config.yaml
n_layer: 9
d_model: 128
n_experts: 32
experts_per_token: 3
d_expert: 96
d_shared_expert: 0
activation: "swiglu"
moe_layers: [0, 1, 2, 3, 4, 5, 6, 7, 8]
router_score: "sigmoid"
normalize_top_k: false
routed_scale: 1.15
balance_loss: 0.000148
balance_bias: true
router_cosine_scale: 10.0
n_groups: 4
groups_per_token: 3
init_std_router: 0.0369
lr_router: 0.000919
n_head: 4
n_kv_head: 4
head_dim: 32
vocab_size: 4172
norm: "layernorm"
norm_place: "out"
norm_eps: 1e-05
positions: "rope"
rope_base: 7730.0
rope_fraction: 1.0
qk_norm: true
attn_scale: 0.177
tie_embeddings: false
parallel_block: false
init: "normal"
init_std_qkv: 0.0395
init_std_o: 0.0093
init_std_up: 0.0395
init_std_down: 0.00588
init_out_by_depth: true
optimizer: "adamw"
lr: 0.0059
beta1: 0.9
beta2: 0.99
weight_decay: 0.036
lr_head: 0.0131
warmup_steps: 235
schedule: "wsd"
decay_fraction: 0.687
decay_shape: "linear"
final_lr_fraction: 0.1
batch_tokens: 131072
seq_len: 768
doc_mask: true
z_loss: 0.0001
train_tokens: 817500000
steps: 6238
dataset: "wikipedia_en"
Below are experts of layer 5 (counted from 0) of a mixture-of-experts language model. Rows are named router (the router's row for the expert), down (a neuron's output weights, with its number) and show model dimensions 0-127. Each number is 128 + 24 x the weight over its row's rms, rounded and kept within 0 to 255. Numbers have three digits each.
After each expert's rows: a language model's description of what the expert responds to. This comes from a sample of Wikipedia text that the model never trained on.

# expert 16
router:114140145151164143167139123111134167116154149090139137106112122137149127135126131125089112109117160181154134123129131127112117149098112154132135125145132146117137115136113136174099171115103147102114098156134164121111145136144148082123131130115135149134095124124145131144013101154116112120099094132197153109151133099155157114141150139111114117120130150125073125106142103169091113149108
down0:130141127140133136168160107149127118119143109094093139102149107134139145131156115103133153161123181123123144124145110137097148156135188132100095119133153125146115122142096103154153108115107116130137156102151109180114129183105157122150144140127123111079107121163141158120122112165096102127099113145107142117084125135154086089108108112075135113164130140096105107099172181095165142125106
down1:109110113093124156111171088115127113141172093110083140149081109095111124099107167151107131131120115162140133109127127129132117122163126166147128128173110130112116145122138149103107130141140159118126147131079127135155185162127143164090096154110084081083140116161143124092136176124132120133114141098125157136126138107115138165171087131155120138136107117151090112156118154183123118100129
It responds to: Mid-word Latinate syllables. Inner syllables of longer Latinate words like antagonist, Platinum, category, activist, correspondence, often right after an initial C, N or M.

# expert 7
router:105185121136121119183156118108146137160133095116119144127106106146121130123162156141095086133142139180158107113111126111119130101111129120141160144109146123123124114122132097127123128068139131136134110118135134156143127165139150098152117115154096153152091111105117132127025103121107118166093126102160136090113113102123132114163160154109133111121184096126162110142130126117097145084132
down0:096104099139144157112124136106128136117151120131111137125134100109128126123104089130148139133170131120164150070113147124156117128098149145195087134129083120142093133137102146103093114063107149114119122134131133096123130114116146110128159175111161132171158141135120138102141144120170135124158145101150131129094124140129127131086135109158104130077129164149150093159116110098131209157124
down1:070123129147094126107124151112116114121111172084144134144145120108143101103113118153135112138113130143170084176185138124121162132071093139154103126158120120140101147126140121115158096109161091104108151139099152184105123135123146126167139140077133109128095128127111133133155163127108124129135130162095131102133159137117182090135115125173164090118144159122108147125135104149085134145138
It responds to: Names and list delimiters. Common English first names (John, William, David) plus separators and dashes right after person names in rosters, results tables and lists.

# expert 23
router:115150131137134124131153142105138136136126123105127151132149124126144120147135134130091143136128126140150131140130117142114107113133142170140133155130115109127130109120137135063129161075150132106147136134115111116164130147150157118158122097113092135161115133097118128138000112160119133163131105127090120122130097136122082111141151149101146114124134146104092124144124080134108141054134
down2:108139149138128135119090144121136120158130120115098113127142107149128102111138121133112112122148149159110116118090111148106176152139080126147116130134153142109108124105092147170179112123130111086118100132106090075130171116124096154119094082138104121129098130140115145142139193131126150154150142166201144062142112192116137152128145121129140138109155126129139094142119168140132125107152
down3:115139133124140184157144089145142162138123123084123154094094119115095121127158116140133089145190138131130137166162119135173105150104160135096120132114123159141102142119148119107126142169105149148122128117137084129162124138129102117147119109090157118127160118100117156096115127126097061154109151109080124098133132158143162134118161072116122127118113177106111133185125107103112116111134
It responds to: Mid-name letter pieces. Inner and final letter pieces of names and numbers, such as O'D(riscoll), Svetl(ana), -burg, -ville, -ington, decimal digits.

# expert 4
router:090180167118107138167132147073116111131123116094094110155099128161138132127168146149089088134138132157161100104120135094144137108111119112123107158095124109136129127106140117111105154123154112128139120111141140143151138154181095096154117151152073132129097130106160104120045131131135084161109098119158116069119140119090159144134163140112122119107125128124137120165132121120115096135125
down0:108113124144108164144118132099100141151164131104104172123144138177150128112142115100128101121127099110108126117102102142135093096098117146166157078152134162124116135162158095129119168116119123123158119141119120084087159058169128112110091150114145091166106148104115100126129122169107123120163137090100165178167129169164125150139121135119129103122130108157141142111143143120132108154115
down1:138157147130158134120106135122103107125140127142152125113141178131093128119127147150089140118086124118151156144119134160125108120185156125067123136191108111130125119141119099103098158148111155152091132147128139115152100104063172137135126150150159120139122121123126152092105135096159090085096137136122136171115144153167111122106152153128107135096121151097120095075131082137143159108128
It responds to: Separators after items. Comma, semicolon, colon, period and table-bar separators closing a list item, clause or table cell before the next item, e.g. "(111); Georgia".

# expert 2
router:147165138178107159127154166098129170152136108134109111132157097142168156118168132105091132136113139154112117143162142120135140124115126123110138112123168138157099141141138134107108124139143141123155139158103118152106148145155110073118130126146114132123108105108121112135020127129112086114116085110127137117084123083127112131176175109138149157115167120142081104142141140111133126124157
down0:134127090111116107097121164105128127112127167136112086124128113136100148095131105147130106116117148136105158099127061134097124095171112095173122115105134105052137112117150102116164135135130119148163124122156177128131152095149146139114124136175138136153093119124111145169147158144095123155138142115168138157123117097144095136134127130139112133132110121124124139186188159077140110135148
down1:092121127119110148154144124108093184131091115126130075140111161136153145133124118143117125118077110135128113125069154128115173131158163077127106131133142082157131139172116146134153138102133119123123147169100162131165148154105115128118161161118120142155154108070087120136116119132101116078141148110153116111142143108114149117129153098133149126123156144071125159104117119124102134180157
It responds to: Word-initial name pieces. First pieces of capitalised names and direction words, such as Nor, Gre, sou(thern), Philipp(ines), plus line breaks ending table rows.

# expert 31
router:093162110103139151123136130168141104150132109111098141139142124137170111122135124123099129140128164162111109135116137115152139107121088147118137117131143118137115112138127123113077122093163139091155129113099147113130128165112154124128148109150089158160144123105133100143000140105113118127077101130123118092102145144105156174136166121129134160144133161125089115122125114116138116087112
down1:133167118101135117139194112154124157158150168148116130112125153129117105110129083077134120121149120133149162100146128112147124100124114141087107118152136112143076125140155150134088107119109139162120097084140165118184135153169155072113112147114119135122112114129173139153101142116113116119083145137100122147107133118118125121147166148161162160165081115114085146124154127122137130124085
down2:181125163147140111164122093117147131109124154111123110112105142158085166138099123138135145153133122118135098152074092127103110145132159123180111133113143110090128155106140110172117155095133182144087159104106135139127144133126103133145090158110083133106113107111085113119118117121144124142145161093183112151168108128102136128112127164104098169103136124125084133165124168160145125138134
It responds to: Line breaks and table bars. Line breaks, table bars, heading equals signs, list dashes and closing parentheses or periods that end rows, infobox fields and sections.

# expert 0
router:115174114112140127118143153129144147171102105127120099077131122155156096128093120144120096150164152161109115136112148105150163105108118159163126108154126123148128102113124128152089172095144150124143137153135135130124149122110129127134137099133105137135089122108119126123031146084156098135111112080108169101127147132102150123109180145117119127109160141107077112128094126099131081117114
down19:151103111138116100117105141112123171122126159136136099121178075159145097095164132133117188163109127134120121087146149105136128123110113136107149116104126157124112150147130139144146127167097154130112146135150065120140139140136103139106135135092096109121099118078138103146126177135092153168120171175112185107111130156138120140109102133147144130096136131143116128110140060156134144102118
down20:150141134148113078166141131158094166162123103135117144132122159130093144121127107119100157133136066117184101114117156110108137135123159118113116109130139143100133110101176126115066141057117104100181137101112153078122137121170155102140103144160125103133151130136159160141132102111133132115089146130137094161098137095106162133137125150122099111129123168137117131130153166114126121135115
It responds to: Infobox field names. Field names and list markers in infobox-style key-value lists, such as Release date, Kingdom, Family, Budget, plus section headers and line breaks.

# expert 29
router:101168108164104155159124159107161134138112134082122129112137108144164116149145146142078089142107147169176104156135110132112104091101124124136127111132127121137121108152129105127107155118143142143160141150100140125115145153139116099157129096120097129148087101076129093126096143104132099160150121112166145095097080110113165136148152179101132171125156151128087114141138107143077141101108
down0:138141120167153102123130113076138148145132138174143095132136131175069157162127144118153162127086092131145166105135114122101127139160124180111128115146149134132157107118108106139127113141115122156072115120141144097151127154124141074112124145106193136146145127098122123110071149104112120097146104130153124137099120131123149110158102146147122187095125125177132115152145131104139128086129
down1:147159124105143126123121111147092109144119104129113147109132128132122146143145140180126117125131133173116151094094132124123155121153118124027129169144105129149147158143118117111173102204122123120107107085082128149163112128062109143121141135133164147112135113156142138128106138162147135126138137163121093135117109137106103123149142146176130116105109145118103124084115098107143157133092
It responds to: Function words in prose. Articles, pronouns and conjunctions in running prose and quotations, such as the, that, who, which, and, it.

# expert 3
router:096129148166129114140123156091151118158131132131124146153151101153169116127127114112082155127152138159127099123130137119125147107132084114143102147120114127142114116134127143105060151104139125130162111129129112112127143141167122123118136125145103135175148112098108117129027102154141108127116114109118130068113142143128120123147166133111150139140122151121079154170142053159099111098149
down1:133099112125186138093150141142097161130103101103130139123174097135142110098098096137092090107163103140132157119114146106170109132154125131128129119169117158146124169184110143104123136154070109145137130086144129124101108148121132165090130139135140156127174105133107147180116088096130138137119113126112121168142109128100165090144153121136100166090137140143149088124134105154116134112106
down2:129132139115157138174147137130128142126095127111195142120145134113155175123136179106101112098131134132136098123078135136123146137117123093134177123136153079147119105058157160126104149145123134118142144137100106213157099090143133136128109126074138141133139136105119127134137136138075143111110122106110106123106142094109113132098159171124146139092169128125126153120119098114155121109138
It responds to: Word-final suffixes. Closing pieces of words ending in suffixes and plurals, such as -tions, -ents, -ies, -ts, along with closing parentheses and final digits.

# expert 12
router:117136151138144126119146157143123118139113104123116136149124124167161108151148108137130135128133139176189110109125091137150117098119129118148118084112116125135151090104125126132089142106161165147138114148133169146104152135145168084140127121091073120147127090128145109125048154103121097139137102127142142097096169144099105116090142143086153167082165140114086110172128130127124114137135
down0:137133119090126146089110128131132111118141143123146142092115111074143138120114060161114085152143109097135146142137130168156140097151141120141107153154106134105116150140104160110119093171127120120103101132120122104155120137140080107105113158144115127151144142141142122165126076147135200101115179165157121154122116181158158121133161163138146133101148122086120095130118112085140132136116
down1:101156096149091099136139090137103082130139119122128138110123158173117148158108118152140127141139130121174126134169131075122125151156108127166191155187155142105121156118126140104133099116061089136094116130127102124129131145109138159120106170166095145139162114182142114117082135141134149133124116089129124138076109143130164121115134147154105124131120143090097125096120118132123131149130
It responds to: Copula and auxiliary verbs. Forms of be and have, such as was, were, is, had, been, especially in census statements like median age was.

# expert 15
router:119158173136128130149129170117169118129115105112116154136158115159122099138118145158094125149115147154153126144141111161129123132137115120111144152101119134135126120118132121119141109098109148136156138150086122106129150170106177123186122124139125144151126111144142122091005093133147099149109132101104131100136143131095167128114145164114150070102127113110123097148122122126103081127146
down2:151140115117161144094117080119133119113144156129139126151120108095115135117089141171157141110157112116111149130143155142141122108184138114031094120135141114134114157170151119158116135178123130135136153121134152149166130139100115144132102119134134144156114124137171104112095123099164143115116156113059113145122111123135107132132142114128161196104091113135109139084110110137160114113153
down3:097152141120146109134110122122101110120128071161129146114147143129114138138147150146086118127091175121162114158133116118111127133180119133080108137124139170124129109125111082122168110181120117133128125148131112142107124119143136165146117148157177156123138128129134156133105120110135144131152144110137140053140079135144104178126079150130137148131150086164125180105073104097157122149133
It responds to: Word-final sports codes. Final letters of country codes and name endings in sports tables, such as SWE, BEL, TUN, and words like FC, Team, Cup.

# expert 20
router:147166122143099121128142129095130097124153114088100125144167091142130111116158131118105099150155173157161116130105122103174122145133177137167125128115099114130121115144137133136127159065128138128114140129118135136132131154141128084154120108125111166158094104123110153108079116126123101158091103086128113085123157100123140139154165147094125137092201143127070108139126120116153139108167
down1:143146110123107111119137145124080116090130116136079103099152139145121095108104148143126139100123129148111134137139157074135135153151110150174115144128089135178132147117147086111169136103112174135167108131133119159144138185133158085115136122127159142169128142133140152125137094149149125099075126147145131115137135049101122118140123115142131132120135119075119162114141117144186155133100
down2:148126133076101125113143113089133133169157122141127143137147138083109135128146109150133128117137130131148129087132126162115093167146176148114081114102112165104098154118122087139142080141108119145089130125155133136142157130084144156111086116113135115149124161111158168133105101122128177113147125129130105092113146155186126140134096103125181192111142135102114150098132136129163115103155
It responds to: Route and location verbs. Verbs, prepositions and commas in geographic or biographical prose, especially route descriptions, such as passes, connecting, entering, located, near.

# expert 10
router:120174143147123100142135120141159157126102126123126129088100144153156103160148158118075114128122159146145120125144134165143134102117103078118121098158122149161143136112119120143108142088126123144171115120116126140107140130139120107123157127166098161125122106111119106125010110142146125152123153128123143090120123101127158119144172179108135151146114115154072120117114144145097090148125
down0:121092131117114104136159153099117157162110117168141129131119102125114151125136130151151096118099164108102141102102142091122128156209141133131107127125143142096133116102112097133120098107101117126157124132128128136131110099119140096132121150170131080126170106140162137108115120137131090149097127098130144113116166149174104129148164185107159109146136162099122117095107186129164154070123
down1:131129099131147128113131102126127064149127105087126134103090128134129146115136096115134158115135128109142108087131136158159141169163152089060094143163076150122131108137114152108177132109121103155164127122147127134140116124137147114146168116156117140080109151162136094131091174158159135127113153145121117127153149085091103168143105125133125121180105118125113143118114172169129115119146
It responds to: Section heads and topic words. Tokens right after headings, blank lines or table bars, plus occupation and music words such as poet, drummer, chart, composer, album.

# expert 17
router:118137087141111124086146140105147124142133126109111120160114102171123090095133127146105080165133145179139122116115104093161156133102130084150139150125118120113149120150120134142126137079120158123086122127098140146125153163114133063170132136131112149142108110135116146113068108130106090144113121119116115083112133118104159122136194149101131140110188136123075154152133091111123146123139
down1:168112138099137091092120140104085077151187142162145141128093102170126123097151143162124109121084117132119114106116139115109122183120122096171127160147139104114165164137112117109152129143119114126134110145143114120117123114128126095140162133116103169128106129147156170145171120151171097116098089136087141152152126162089100143082118141116143121094145109106136180119136146119130134120120
down2:116148111169128121144130115093152165138150148126144121128128147155157123107126141105117137114126120136154118138150144137124112122126112118234131116107138137076133115122110120112120183099145129095130148154141110068089145082194119126175116089118128142129150140143135107130076140142122095129140139085161185140137120107099132108152104139141120111146130150138152127166109128106089099121134
It responds to: Past-tense narrative verbs. Past-tense verbs and -ed/-ing endings after a subject in biographies and history, such as became, played, signed, escaped.